Below are experts of layer 5 (counted from 0) of a mixture-of-experts language model. Rows are named router (the router's row for the expert), gate (a neuron's input weights, with its number), up (a neuron's input weights, with its number) and show model dimensions 0-95. Each number is 128 + 32 x the weight over its row's rms, rounded and kept within 0 to 255. Numbers have three digits each.
Before each expert's rows: "gets" lists some tokens that make up at least twice as much of what it gets as of all text; "comes after" lists some tokens at least twice as common just before its tokens as in all text. This comes from a sample of Wikipedia text that the model never trained on. Tokens count by the router's weight.

# expert 2
gets: "\n", "| ", "|", "- ", " ", "–"
comes after: "\n", "|", "| ", ")", " ", "0 "
router:156088119095100190166097153125115163134080100115121151110104107131163135137117158172204124168111126131123110146116151174095195081162173095072085119171090142104122111049106129126129114144120102119120040148150061182127165148096089130166119176149134144087069164124139117172147137151100128114
gate40:167121153100112160118118110176074167116105190086116128096143198104182074156096184133081034108157146102100124134098154131123101059090113094111133104128134152185078123132135107125094092168107127122163090111115105134172086175127104143100061170125094092158113118122107111147138136170080119127
up40:049171127136142106093115168096181141104099083183128130159106068117159187118163106142141148141158076143148177139120119155161142132151062136105139061108149081092098118136120106107186151124137102079126137095104090136095140078144178074088150166163139127095151052149153159104150107147089126099
gate41:195193173127157149154102072069206154093123142103133100195125184136159158062101152089116166139143144174147148130190139081155138130080103105128060150069098159087170142121124109123161090112109127137171100079144122145109149129125111122109129181115184127147088124129120133117136128132146148176
up41:144074129111120160093129166170165111133076140170115156130146095112130101080132156129174122140113148153153124106106185095153144162136087118142130093157038078103154093133085131096090112170139122070124133082083112132130175122158196191140083150133131132106152173077136189192130130107154092183
gate42:127117178129111093156126149100132136097114094088109103113154141145098107074152142121098166125167075137186162134160089136132153124140113189182126163111198112070105175188143089095183142157087090111093172132113112149068175147099101115132201137079092131112143147147179171120086106140155091095
up42:152171082101143165124046129138159145116103174114153122108167131142109142125164168105150102097175155187132133158158130114172169151150106148138136108147126129191110174105185168158079114159123113193171185147129175125084121094045140160110131129092114122100139108162146118108167125087160206164
gate43:098145130148072138169132137174090189131150113132139133169104167123137119078149175116147138111121098112183115147156062177099087088157149111146095126173136106106080160150154238178115098148108128127128115144142139163145130096160069123115138072133135097171075120154106210118166096161149110101
up43:176085134164062172105095126115123145122193127146079141162138170202149127103108104106172129093112101115114086162133108149133146061137209084106141137109079111210051147165135177166169096136166172108151145142152141106117155116112094091154132096143158151130092187127146152119121119139147121132
gate44:178141106139172122148127187218144081173132110095142093130116122087076137161129159190138122078119162122205089129064072149098075121114136122169107154136099108069162167107137159166095133114123163165116144158144127106138118146103077164191122125133092129098116100119168112150095112141146072166
up44:108177161163123149138149103166078084133080094105127076036133085107109125134148094123164144108155107189149130142084169112106154114085176156119123072180123113104134148137118121155135100106102185106137171119103149130092165148079202155150089140114166172177122174148122071115113078106099093149
gate45:124135141151150117167184149120126143215109105062122088124109120103172108139171139132175145120168133010096121070110148166124098087160163153083173167125113139093102126183169160163120126121147069097071114142127145151131078122108105147118167162117100134103155098131155149107154160155135145185
up45:170149190156162126127172109107075151178112079097104043119178144120184105123197137096164173127184092085085147128127118168068124137119121150098116128086137136159124201129102129175144101123176101123072126170126073120133105104120101104132165104126112158144135111135164144133126130130041139112
gate46:094164139140113101143183138154074111139129109168143103142111114092094156137128150159077114138127133150119126061114207138182029115128137089151107116152126077060147125125110133095204083094136144132156124139119105112089125118111113048150135122177129186115068153161139108126122142129184167077
up46:116174125130132219113099157130168117156123124133129119078118129146127091112092164124137158112057121089141139086168044082106180127099170104065114135109118165117108088156114106148090107138104084100093075115152088167171101127081170140134109121184159062137091139098122148140168120090107142186
gate47:171047154129080148179105139109071148129125145095158167123187159113146073109126134130149163121111137144166159122095104134159180128059172115168076092117067149115149109177121165129155101150066082145084145115178159104085126137141061125147132134068119120122175115094114099096135156146146183121
up47:142143127092191085121213138181102126121079144085096191149091130077145148098165120145124130133108121141151094103119122127120169091158150153146128135167132104176110129118147183162228202146156188101123187124119137140158167139151120111153115083088126090192130092114117143109133131113091119180
gate48:115100169149124089111140141127120153087091169095152130134139120138124121141154089184135137170144071151126069141132085073117110172173140092129210085187102093143146130111165081089131113112044086116170121120098124141148151137123087194075108090135066126123159065090106161115140143163145090117
up48:113100162119139165127096126126135104141098142095125166117123104095115130116212151099110162161156166077155116157085148125178113144129091078137098075132069125209093147063167129072161144158188094171084175072137216091149145104120151086124132121138123172135123116119120109146155137126085095124
gate49:151110137145105105110070126088133136150109139109153119102072113092087094109159138112095104120129097191121105116117156072108120161063151085109055150195082156138177134104161055136147102126144119177132076154106107080147192168104131106098129174099086123048096125098114129146160102128173119116
up49:110103173127169158104111187148151115116179071131097113092129114123139171206138168173127130208114171100098172101118156097123135154129117104144078119055090219120121139105148149122149174084118131111133143121157163071116196106125098134103141164130116106110102136074141184139142092119116078130
gate50:163122156152106087104147133119127114125099197152159148120107115108146131163090094121131107072151137129143110204159149153123145100156161153157112145188104158188174135102159036208109101103080160114093108120121118130148168105185140129114122118095136084145092078124143142082214157140121076117
up50:154168154059079170126131144118138109151128118126165141155132063132170130131110136115134133134094118135117107102163176117115116120133179142069130039126123140127151190169107143177156121091178149110100104167132150073156135119117184123162094118157125153151035073191123171158166111087097145175
gate51:162142125082106102079133111091165102103137182161124123105065216119143129131122095094112122137089145140103144146103115142080131143093126145074126127089142135050118102079101149076146123112151161141145144130148068163162168143093129130179043120173159155127159122082122151160116116066103101203
up51:142125100184121109090139062139148163178116124139149145096129120186121202140167058085108158111103146123091133129126155104078112149061112127109134120099153086149126140127134103140095118153096156092138105095143134096087120118130161156164113122066157139157057088146072149153099111085101219189
gate52:099112128142088092119111115066132130101102143111095093076147085148136151165091122107148124135166145172162124109117104062116168150128184187132173141099096139103148091125130120158122158101189131067097171163151136164114099128125124173125115141020066129099134101060157169151111119190092101124
up52:106076139098144186117120090139124136114120124130154116105114107109140133171147136134085082122063129154104096137142139183088138130153154131178169110118169120114161120128032107116084080125170102067210097072091148121131086206128166120126092147175153111123173140154147140175148076097122174141
gate53:093111150130138142068151080109150096124097190086087196073072124153120172086165119137143220177103158151118081098130122109173169102116128180157119085177103104123133146120129126149172107122110158087129085147108147085154104170139116126111130182147177123122084148141117109106127132114161061182
up53:147155155130160151126091147057131142126133131096064118115116175121137180090117144090099045092143142129116172132105151131137057137134099110136097159163136076039209159101124145169121156088159134143101126169162108051147150142129089082142125098162105119173132118146113157110168121159147083161
gate54:144153133140155102129143105161114098123064122160155085120156124104095156142106100103072131121104127110147157151098176163132082040108088172130093079134090153117136145161083107155103118159080140094051106136131099130150107096146112114155070134121180112099118110130158249174118079118118161127
up54:100145154124156142094140142156122128085089078148087109101154139105135106143170133134129151075169171092098109052116144174142106085154092189144113128144129082180124126141163149155178129159085101173106124076157132198079118132066114069158126184123130148125150157071097164164075111086159159128
gate55:159120175140091115112123169109182165087132085141114100097172103120085138115142117167148090160112105117133041123113145193138072131160134123073110162130151119170087143180111194128133168115135163072142149127095204146152121116137053186121172187140104098162091136112113117149127120078134107143
up55:109106203103143125158127077122085118139088106130164150156129140138124101190090119084128167044120149089105173083148151101121085167117080137108136120124134105099107168143138055110139120162127120148119088145099125158105087129130061129102115119208191225119092147122118148170127090113125146096
gate56:181190098136140176207107124082134110182106139123115098151143145174136114165126068193118135085140112141136139114097122080119131160150119095089146156132079089119162158163098203075099095110106110098152145106158084083119159155168103128165093148076055152116113176153141140131097113132092089112
up56:112192125085116147173105112135135097076213112109121090155172142151110117119102175171125153139106135164169115108130131098171181140178173160126128137083106121113138125109112082078099066111124146164108116116111118175118179079151112111171140127196085158112087113101052138134116129175070164166

# expert 4
gets: "\n\n", ". ", ".", "==", "was ", "("
comes after: ".", "\n\n", "==", "=", "===", ")"
router:121110157083085158220098136081141184107109118118068089073107110134148143113143146155204150123097116165086114204151192141163180116136127139076130149093165166100120102045136167105108139144147138146128127131117129115125087118084077107102152121101178134132124087146160090108076118132103112136
gate40:144115096095149167157160138134145207112135145109113124107120108136168096113113170124091151100138162153081091104136198077183081096156095127143183119103060182121075123075144125130122099118097172141108103169113161141204089137138053111080109129153155098137115097137104088103145181121133169100
up40:088108128137121195136123091119129176112114197091145129150107084114151100168137154132099103155133182123138121100156165129127061126099092116127165107169140187111092102031135109140069150151052095108150111159096193110140120160101115114100087134155075177143142148100089134138107196132158138101
gate41:204136101141121095142169179061053119132118092107135103071192170132110134119112090171087167150133177096113100135128073139138084126164144176125154092106106128116106144112028134159106139156085131138105168082111139095108160121084117129119120113112072155107083156153131115129113103165067150131
up41:132138076186195164168153172088101152075201169122163123105126155147088131116130103163172164097109151139129146179176116136089125133159103115077045137134180127149151108144120105113058145161122148180104127200142091139167111132154132138117068155159079091153140102112128119174123119144143098142
gate42:108120098101150133186091163129196093188159138113082195126143154166178161142098161142132144119168166176144126096138098135116150161086135224106160126115127140112108175097095168133126165134115186148138116139141194171125137135117144118115164159118093130151132173128074153117139165093075069072
up42:090191138110069109126154152063208081133157196115117153093115135111164135170125130146091158135081111088138136200158148157086137106119105163177111169150118139130178161159148133090093103104143155097129134108120162135142159054156076120131170099136139159166138118163144112134176178169178154149
gate43:177121134079088117146105131134201193112126096128132091133113090095131088119169143147210161150106132102095085064123152128189145088097133121099141161133077118151091083119142158121109145123202185135141115145121193120146184138115187125150140140099197150138141142117106126129066190124113121148
up43:121099115124157122112155130155168120132169111171067120122183141100091106119077119062146110135117125119129123132129164136158122166128130102188105056111086142137087133167100146125089073207129079118121176137115070089152100072125152109100101160198086154091046144082141113078147143146117145122
gate44:158169186126134119137112184149093177100162144126149128139131147061141135117120159130148164123102140100117132124117149182111188199117095134060111126103166116130153066146180176152172113141151149154132127118067100214141165092139094116156134199076131097160130131141133177140159157135117190088
up44:153105117106199089149111130144175109164187098113076167120095093065138096134149131103150134112083155071083155161123198094084119140146174126142118179111155129151071113066148115134091167093155092131104130131150138113124102133111114140115063138116186129126095086184151180180116122156163176157
gate45:168125161138132152111132121107083128142144050174173159164094108189066158137127120182147091125159121136118142135141135095089073115067159111132119115165102128129090135105141075165094128074036160114120102093166151153099186150087087149129080089106155114094110144158088171110080134173148122108
up45:149096165122086160143097093129163143090144112113101119106120120114086087134151095103157116139091103182154178122107073122181148177161103146165100088086087098104144116064173143131121153096148157193159173075136183122115075146122152099137164062111112124073117067082111189123127145086151143107
gate46:178118099135154152143117158141114138142170161194114133115185115142161095090096165171166087113100105137114154227124128096131102104075149164071107131120099131163172143148139135141118172142153031071090108140156105144097124080143133112126051136145141163136096162124083136150131162109173180125
up46:114136130128154176092160104158194137113099112133147146140128120089117109158089100122163138130073172084088074089139129113141132109157148081164094094122129178139098158087103179141053086160129119132192109175175147109157157120106154187187141122145064145132109126133083136054136052144116135115
gate47:186086140103108142086130147050145108141130189150096138072158140118185093157099127135135149130144088114152135075121053128125138092141153147074121103076098122151104095133126085085141086073162071178106153116119076105145111056130110103115131101145094160098129086099132143123152128146045148093
up47:108153103166152174073140133168088144159077125167200138102100144147198079148101108140106079166079105146091137067129162182123165122150119138173146168099165092178107108160148152120165112128128141091148120170178134092114163138115048087119149153091090156145120130117170119068128119143134171103
gate48:152080133125095140098081134104162056105101124153129154160165184083173076095099043055163111129161112148137119131165113134132149089099087111062171181108130069173138085143151137121173111167138172122125098135097117114137138123116090122127153157108135058098123085085130150075133153131160112102
up48:108139079095181157115143075060151104093053138172153190162112078161142120119148134136144063157109124140185110150149112164159118117097095092141165111121104120126130093142143183153173141082085178161162103151142116134125104110056121159127110105128113127119081140127115066131177152213103125106
gate49:131143034162093122145101157105136112068090114072142130071147166078140099152112140179077152149105077124132104139167144156056127118147139122130214109142105141118108148131048121151114085107108138185133152114156125128146147167134109134145089168178102117122100194146168091121072101123161110129
up49:103154157119114091110154077181155145130079146118124074108073140121168082109206142094166160150123157109158133172124115101166158153056090144123081193098146104126138102111169137178118167064150071200115131097095134151111131091119156137119119130151082138093133146165136185140169150108181138127
gate50:140149109197159115082132073139134191164115138140131131176058140093109152203180083167167158117125133082181137100113108120087101136142115079087122141153120125169164111059105086131102132130180055196116165109137091157138137099131161119159133141109100120116123146069148167139119091104156107105
up50:120061148141127119107120102063125131157135063150112136094131097115172110172140166084151146106126156095145145126115124135170093135161167105182087166135144082064155160096089134170156164056092160096116120108089116147122129156170144137199174126097079100058092135140113184151106104095117156175
gate51:122159141160095156113115132075157120078090125112116073101126144133126144119096210100180157124116078135147116134129113153114111098145104194134135110119115133180161186129104138139199145094142134179095096129131109116124162134095123162102215094126178148111097102106100145103111043048081085132
up51:155048198118148106140048130112080171144140085090123102178138139124087096119114124132142095152094100143130122181141146148147111126118141118086106128138160153123136134051148144082119035140180172115134130081176133147111131104102138154123120186145114112093117097127176152082193173098146077119
gate52:105138172077169147075140088158195119125149137112178168176132098093106158119118140137153128079065149184132161080156183065137147119063178164098151124142147135080101098081136095163152109115136133076164105122151136132159106136135083077137117204121114153127136123121141082131169151091186126145
up52:118106091182142103092146102135132115126184141094151157103123146126146144145125111183113132155082111106142117150184120073120159159064138122101125076122108143148177048085171113111176173114141110113099100186146171164131091085165143140102157080191162100152125176087190153109152083160085130160
gate53:128156136077126182135099133142160110164129127155084162113145130113068139145131082113133071150167107146098125137094126073133084164096090080068124175129200158137131097126107192134160136085105102128113109139104090126117141127095109192102146103118132178116121068206115116134205128162202151114
up53:099148130157078147146138123141059132163178131082111101122042095116163120087104110094116132114121109137117152145136137140151165069146080132075119189164105123178096171155192214131123095152136218136094154124119143107110089145097119115145161172117168106145109201098145123144147153148127123158
gate54:152168093082119144094138128135142099108137117121101135129128125156098087101144130083152112153137108119129104064098093170103093109200117099172124161123152097092154088128074169111131131122203119210138056080159085191138165140083166154091193167098099145089114127105125112105137142154064137106
up54:126094118171130068167126155102122125089117178159130136081117104161166134140163120157171108108142066161115134211184085147126114122151169159127078090155117144185171152107201141159101124136071086113073132122084104167097101148096141131107154092163159180182166106122148175117153160121130125162
gate55:058107170129151096177105119169126091144184106115176118098143164147083066180087079110122131136089106132120070168143151113126086171115079117080080152109099118130106158107148100171081119116161112145176051108172115123130126147098175170097114134173154076130179140156112138159105128100139179125
up55:137122118146129160152138189071144178158131127112086121210110137119115155081094143130103127182114137117141142176069117127081117056145135112166129159135080151113086145096184104138163111055131160115148130111138219067160148135127093128045159128137116115165091150097135142185142109132115132101
gate56:143098081107137105123140149194146070068088160043109155131135132159098121136075110125084152109115146129148159083132112149172142170121149113124107088112120171085058100131164201137159204165101160148120111146149151123092175169102140140100109114183159158102163131104144076154163162129110140094
up56:067127158171120121156193127088104171122173133163141126162140121167165063061175100105169097119184141145062117191107103145146108097174118073136126131049144186116124135136166140128154131105118123165126171129124143109183124066107116130118148143163170136148180144147149144148122200106117149102

# expert 5
gets: "M", "P", "N", "S", "K", "H"
comes after: "- ", "| ", "(", ": ", "; ", "/"
router:132092112139084173187111101203169124150106089177130125113132141106188118109149167142110120148149088131111073196085143093149117193148119094109041146150118081095144119116107109115141125106160094113123096149122120177136109092122115126112158148129176133058085151110067124157202164168147139160
gate40:143154073158076119141120159140129115100085164104105061127145173168158102130111130153144098153119095095067077087090061136193130159163117097139125138167147117220107154148128176146063148174170087104127178158122109105127126105092078179120106105157147181140117099126112166173158123137120124136
up40:115148091111169106160102084159143142180139130142174063091104169168146091155118121128126123120130132174114163107137150177166143160086117105080187075159128136098124081137072164082090149120079148170108144177112116104155111108139081095183130093208056154190132124113113116182100122127128136126
gate41:129150139087136133111084121156137132105147110109119091167081129154109094133169110202113102158109175135088114103132136161105140172064077129084145172222121187130139209148142102110136127156117150113182141101157187145087102100105146158148090176148151096080138178069168107133097122109109138154
up41:159114118084136096077109176158145113121121170114105098124089114115144085089091104170130148151095111121158112156065165147129150114061091189127110145132127149139104057131157145119087145135200137154108094150100115181123104194165096104079206078143120158087127120117121084115151167106147181077
gate42:109170127130077105134174114147146090171129170147085099055184089145094150115152170131155113108141135179092143090158123116114156108079135101111118100144106101131124165101155106184160155175167144119054077134202094206113124152135124121140159159095135156085168127110072145163082078131135103115
up42:014104109134107143151081113186117129117131098094064129144153131100093148135141129113125147106125128078142107162155156125082095105154094107126101166160091066150076160104093167156139131162134123067176137153145153127107099125063144123218083112135108104154101096140169130089148167074117116099
gate43:130142143144092124138113176119142180155132150120165128135150109162172074159131125138152177144111142201050164172130121088107108123151171074127164167164162139138144144103162133159161082103097091126073124086143085127211141138104115140098154081112180133127150130115067164217142140131177124155
up43:085144157118096139161132136116152108156122099160133131143155123107103131129130115143112198149071140118090162154117149118130073131128157182134082131153129113113102139137098164153097115139124186134103118096134132079154118114079153179103162078178123083059200075135107071095236147090150189148
gate44:144089147124129117059105161098118172140142142167175184122078133129114118208139150087148152151132172078165069183098095107158159136160166125151134112107124115110177154149090089131155137134131123122181133128153143132082122219141093190145161155148068097121145128146062128163141113147188134156
up44:141094166114096149147149100153204116131062118090132122171165190105152143159083153107105111119169082130143096129146177151158097097181184141145154091084147184118165130123167096133121091116154125102047097153129080144092135077098124135073141136074080089163147141166121160114173088133136140147
gate45:075164116073139147177142122176106134124078168167103135169068159183103082116190090155141109109116125147135156098075169167132121113176061155181147100136157138153139191178164109128117140132179118105107159124137087174110144104165156089124074124095117151129159176138122129146132126071183092127
up45:167117102152112083067166144129111104130093099099121134144161098185133175180143154146128176113147124173136108106151173021081103109083158129066138085093095077119159155078147110158132106151164122089118129115121166155094147155089113114088104092147086126153151146156101110079081135148071106097
gate46:124160126114125094128095060194140084108115218143134130134118150145093121114155096146085094131173071136131136156074117182090143078153164116130142088116114107109102083160150121123067143095123127074103077148127127138131136096175128121103129203105079126117205158083140177119161116183136159102
up46:107140100133152080156137046111100116091140176158116104061081179096122126127097116115112110122148142127073138166132144069145096131188097108094198144157083134150089180110123156105159076154151139161123160137090119165090183191108110139132135104122125132094136144022106133116107105140148124084
gate47:175138118137069171164135168132131067142115118109149118114155115123137145186136150099114160101146146144097111182132167110106171126116149123106168207063104099192098164170071107185106090103108137173110117152184125123140170105110131190108126143102118090197074134082110144112095091103170113157
up47:212122139119131171106121173131064113133125114119113135122125162134114133113092184157107166114127128192132139192177150118092149084148091107127099091035172109160122114145077161046121096154115098130091088084111102095102133129118107135187120182132115161099132152109116128127080181125184146091
gate48:160121141155098087122070112095136169125109125194138169093137161144122166117144118123148164127054115173175096132159101063133139144122116133131171060170132157100111131130159102153162155157161149110102125134082117189120105089160097128139142182078123162137150155140113114184135081054036160108
up48:159129150157091194102112133099118141145103130114127143174134114065118078171118106163156152126147154115161148092177134096115156188114082116163123197181165179094147110137156068146138184123062116163140117126130087116106183127097148159125199071104163143101163113079147168141094150161136131177
gate49:188140113164116078084149147123142123135107152119116101118133082171118124104115125118184103087112115184198099158149137089103081115095112092178122135171088112120150077128144137129109155068113192096141123169109109178138178072154140151085147184134165165140137193103191178158170114107144087123
up49:138141131066146150139134111159124064136118174176141128124146106100124146190121081171211081121112136124172071156101138127150105146047114148123134107090080169170129129197144130136118113195126159093140153179192163109123082101138116132105145107127129181171066129111156176149106133143103161121
gate50:151142099193135138169140085129165148155109174151091170111185125108115067113120078147160101110122130072100125140126166129024079125112138133083168131147136136178130185069106135137156131124105159146126142076105122151155154130127179173106135107047155175089107184156110121142124119079126160097
up50:091160129111191121158141137099136120156205088074125177119172156108111135150084047114140149087105088128102103138127184167127157141127130146153076187134169112108067143192105177156175182145148134160097094115113164091124133133131119104093125123079111125141167118125142201093161081166135116107
gate51:169131108094149175110166174156140109106167103102113128121129154134153087131098145159139132145141088107156116098172072155091179127165191108124117149118061139122106132132135152125099104125112055123131083097165177165091169101174126136108183133132113202119138201066151156177166118145163078074
up51:094083111180080147059165102108122150143153143090130156120099188119144085164120152106068118146146136127197186129117124107142066089166107149123178146176126096102099104099152115117098106138113129157106101160165126114178117123128115077169063179159185158118118132138093081160106131148095206131
gate52:174102183085158189141109084201175110151101111119121118146092144131096095067082113183113109066181116110124116109138139028125130049164156118117110155135091133098123098108147125128123131088137095104132097138086142166107098109148122118147144123153121094156061108094126123139120078116059133169
up52:112120188175088133143137121113085132172120199080085145084130085184119144095089128130111146094111117088110090177094119184091136143137088132116135129102091180173103087129094093170164134082123098167113103090094118112089140102189043110114101135096093071125103097093143097153153172137140125126
gate53:163126135097124078134106130095114114162134077128063144131143190106148141130163101137101105133143126139062090148100159126103151095182124129093164112085162109042127074142177147166121125115116121184109155107123204145094115083121090187095186130120123057121150143077138145097150143113187113082
up53:145164137094092140148128111180146076080125088145113058168186138153133112200086170142139156150140189099191122146082142102152110154160139147108130087104096171137121148068159097167099154103149108118151125176092137180147153180146126129121143171121174168145056137143111154084122098157089086126
gate54:137140185112190125102128076151171117155153104103128085097131170101107101112176147118144113144111098115130159105097076104201076181117137164178108153187077112084138138126077118167088146153074100149126106150131150146188073080099126139067146155099112163130165167122159115108117160159168081145
up54:130135133081110133149136167053174181169124088183152149106148116080106077130190107153119166093159115124112114107154057079110095117111170192150061065156160121146151163155134157135157107165125166117088071172136169095119086166144115115092135105110116061136125077102129109135120145106133123127
gate55:192121176128080157113106070077104152160161098161129145213115105157136058090141116145137084108110156137096106131071106122153121086086132148116103103133108088066151112178119162138136113082176128155124135116048115130159137136083190094106147111076136132155115143105132138147175127094140164062
up55:107125150132124151130133112056141152119126125108145156137147109152107136126100075099177120031179154042117095111111132115114113073171130105141132111089176133132164101066114144167175093113124124107091122177103190160179138121175142138108154088087150135098116132126128060174147176172097115183
gate56:122124106138119200143082096106132105196083131052143129150113143101137117141174144174072077169115117176112128137134155138134126083159084176126104091163083120129150096108128142052151115174148118066156136191087117098076115094136096132133153156125150112111099114128194158206093140114126100136
up56:113100100144105101159123052132093126172083085116139174111117093156169156112112115114142092092107169128082193115157125097131160068103097093119096110086133169087110113134108175144067104095142185147169161150095171162149129096112173103119087135110145106177150162158059127169087060145127148118

# expert 3
gets: "the ", "a ", "The ", "-", "s ", "his "
comes after: "of ", "the ", "'", ". ", "a ", "in "
router:130140116096087133154080083170126149133081157145057119122093206146139112171102116141145112159097105138101142138151200112178091191140184076114040161117068121102107127122106122105125141147094133119094140168133039140126102127133118118071117168086134133108130075146148151082115112133086136145
gate3:104094061191112143115102190123144196175149089151139105077150118085098150106108129140157178082100170098127130094135108199131149124111128191098163124083129078185140122148144145146099140123135110126131157107101147124138116099082196175156139101178140051072158107097132134094170134134139129160
up3:108114108126048144150092148101111163171104114132108143140140157099147129160078063094156089153074107169126089114103091131164078114128161137202163130114093090189094124129138143149164096167119049100127111090112099091167197110084125117142134095178139134160088116144158128088129094138170181108
gate4:147156160138083069138121136096182173116176165172144087187173174111157141094122124172146164089171136109192126105161103205144149093132137088156116083093085121178132125131137127126105054139130144139137140157075164159131117045123138162119089145105130144151124142158158156141114112110072078096
up4:171180166158105099135136120119156076199143126084084135164179175127161127140147128111143114138192108136085048101137116156097102116140090125131107147140124166075078141113139191149124121126122164163090167154062154105108113067109110161143134129108120169168109114107104106101161101030124126170
gate5:114137125110157146149133110045115109113146096108078125157091180107135107084133144167161177227153109084144150110163147123170066167155090086160105100128174193174131138117138096138137169108125114160124111147053164157097138134108114105162126126150165121106084074165138171068119135155131141088
up5:132119136162159150130124111145190153047134136132086126158159100093133119099088061167137186109146095147140142151126238095169092137116122183033159162128155123133121141131102160094119088129138121153120136106061135118126165119095124139173139132127144180096119145180157165106142095179085112103
gate6:159138175080139106159119167084061106109167140076111071147140108127119137145084188200132103116119131170112141125122164094097127108157114145107129142097067092169114141110112086148126125207168166137119113134197112077123143116122142139087112126145096097216094092197143085128117171123095119114
up6:074135143120111152137158144121170099141115217104171120106132144127079228053126096137155120101113178151125109140141091102170205076096131147150137098086164120127172169159069159136110085164105141119122159162144176065133137160116134158101118106091118087120166157135150116165112116146123086141
gate7:102107136121138133184140149063174166145170115108106087110127093132115135119148098111095142098131096129122124198125217103166107162149154185117162120091126155104066145138107063127117112143067168118172120175126092148114147085094211146099144155128125085096106043149090099120112135106107115098
up7:129121163096144150117151163113163196198091104148102127108160055167069139127141121096166103170160141081159140114116111145109123149124182059091109089144173123136149142157107225102176151124145109059179152163113100136146122128138130111158137096130154121103183169175125151127183138143173122143
gate8:166105092164031135150100162093121132159143126131111137156195140121127118130148165188082160132085106138136097142144169129136130078169137170128137134147102108127081156129159132080142061109155117199154111132141142175145118127151141148176086093102106194111091157132150137124161102051164122046
up8:152148072130115096123126141073116143194137117103146128134151082148137153086147167133100160060156055187162112119067164129114128190125124126161115083134065061084162160149147121115099096094065113125157156070125135157146128145111142128138124132135107109095118141165105183176154178062128165106
gate9:078117076169115129146075112118145101075152107150128117130142137173175111117125124086111183091110127170146121130151092102084169150137126057078145114130169131087161107134096115117165124144121101048160134083179105182196113100165164176115083124079157090130138118129069078173148125111160143168
up9:128142175123108106147075111177189083139131108123159148131107121203096031050107158136076130164133182144144110163154180108138165117150102111113164127107129171117121098152143133103073129083125132134100120129109178150151131096133118148179125112103120189093107159112124184184091124157141063103
gate10:103137098086080096081115103122088080131149099172156093103081161124124117121139091119130168145107151121147086145194133135116073143153097117139129018114126144127093094139113089109140140081162221126182124148097151150115136143053148109121090172098157181181117139086165150119108123142106103101
up10:107126118104204166122151113083143154110175081201114162091091159142169128079126102130126186135159208117148082116165090112134111170097106158144136110128090142096154157082147132121156165107119181120126143041095138174147158139103141113088123133121096071122132177169096160093082092131141142170
gate11:137152106111182098122133095107129156102133086149182112156051162099113135157152150143202072103111090134127150145135071101080131150181109096163138156130126153102156127115113115104136113103115104110147141064183126138190095171079155098142095139028108124090132139083117210152125142144160134152
up11:197166145176128097178146149138086101087108132161159087142139094047074096108123138146113130070095165137108101123079126172127163130118157125095115165188110112157134129135078138179123118147167115161103139144158118085082101141201183187162171154123070129117113128104135136173162149096150084112
gate12:167155109122183133134100074136078128122134204121123111106136160165154126098110147129121117130126129169135110176105111116105116144149178112181174125117088120109105189091109174118161129082080130143180157185099136164202142124151162132191117111111199142144030107158075132182152123113125131125
up12:119050084103121076143165126118160095184172139092135173097142089090122078183153128174103118165132141122187062111159098115137079156118143127171176104139113124120176161125114131133111091177149134135080133172092105099144215162135166112159180097133175108161137119134149133111124123164125186161
gate13:197157119122132151100156142134155133140120107122102079082146139075148118119140168145117128160078141104145145130106172164117168167115179106065161096123146228118131176104170104105089085166171153134126168153206082151187129086096168143122140140119152105190132121118155121187163120117177113122
up13:151095141161083113133111075131182151111167165115047196119107157137121110059151117150138094130148067126170118105098187096100196132136144136108174105143138097109183115113106109153107173142119113134140088118116081058136165114170182063123124157127146097096094117189127106109090147146170123141
gate14:134160135146160172146151139108118138072125105130134073145092129179109145138134113205182152162155089174181139150120128114112095143137131105139126124154180151122174115107139154156145187142160154112138051143085115099114101144172100125159122187128107156115108117206129100118214220097125171147
up14:107173074099169120132147142097061116094039115092159101202106162185112155124151138140140090099129122122138190140129148130114158168118141132171091190141183132125136181152159107134158165119137138139101105059079117122192136108128114146140101120093086119097046112133101120165141102077138124150
gate15:101079152075112084114054125151075088141140203129151171169085123170137133110142115133127141145129182149125101191149132130133094148154093100100114145140161119216196114133117112075131110159082108072084157128100155121108106102084163107155138115143142128143157118160104185132055131146186120116
up15:176137143086194089133145089119115102192137135107137120142115181114106093101099132153157148143105122096154113157126095167112122075114097091096117124147092169138132117143099135153141137238130156037075143110121168090097108099098106087146144111124152102164142106160096119047128131167185095087
gate16:144124133070121095127140114135123138125148104143227131117111133147089120178152110161095161103196121187077176199136137132155084093158127137168098141056133101163161139192123141133156123073094149126090134112166067090101088089095176157134119109098110182165114133140108181114147111133096131106
up16:107155145077168191138186135088153131174133097144084099090104103112134088147086096091100088054133101151097069131129095105143165160084122145150140163107125140150096148045166175128145091093087118126140119129169148151135108088146133118115107130155108129137112143085068099206151123153080076171
gate17:112174162100119064203143143122093172169090143108131119182164127124060115128169153170098131098175150118104103177146109140149110088126138128106114164082104151118149089127152126148145099095078067147112120065099160158085130106097108174120082094125161189117167134114135198153175127138090154176
up17:135132137127141105125118137100164104145082115121113129120139164151059106131164153134134168088105130119143127153078153118135139099107123106144212131098053093109147144148081143151172104145149162183126151112194156188171154078086150083162121121077103088192093112131191093161110088093103125056
gate18:084046138115190126172194114154113082078078115108141108148095151148131144094133114161134204067086151141133116145133078114127162095141084137153074114101121134140132163134174134098112186116138126105120143103249136148153139135128105130146153116113094164117068157105148143154152185129114133124
up18:121182113088139101098143154174146098167175111102122177161112094166151096114113142122107169135101129069129090137171139135164133171106092136131101110109081072080101120112142113154167145139152072094150177142150140182135122100106162153087113153166085058106118172054154216171109097137141132158
gate19:144181114084106130036163111120147121111079136121146157069145189180093103106085117139124097162169149112118164090091119126107122140153148120222095070091124154145125155109125130116148135106140095141141118097066119105064139121113145107126155153113106139096180074195120088104158098115093091073
up19:153190136108116056170091052121128137124122186179119158124149168090194112110131117171139097105111111099158110136162106091121083171123147084123144144142135128174061138099125164136139035086106101178110136192087099119075111126097181165115178094141139131110131133148077118114146138106131138135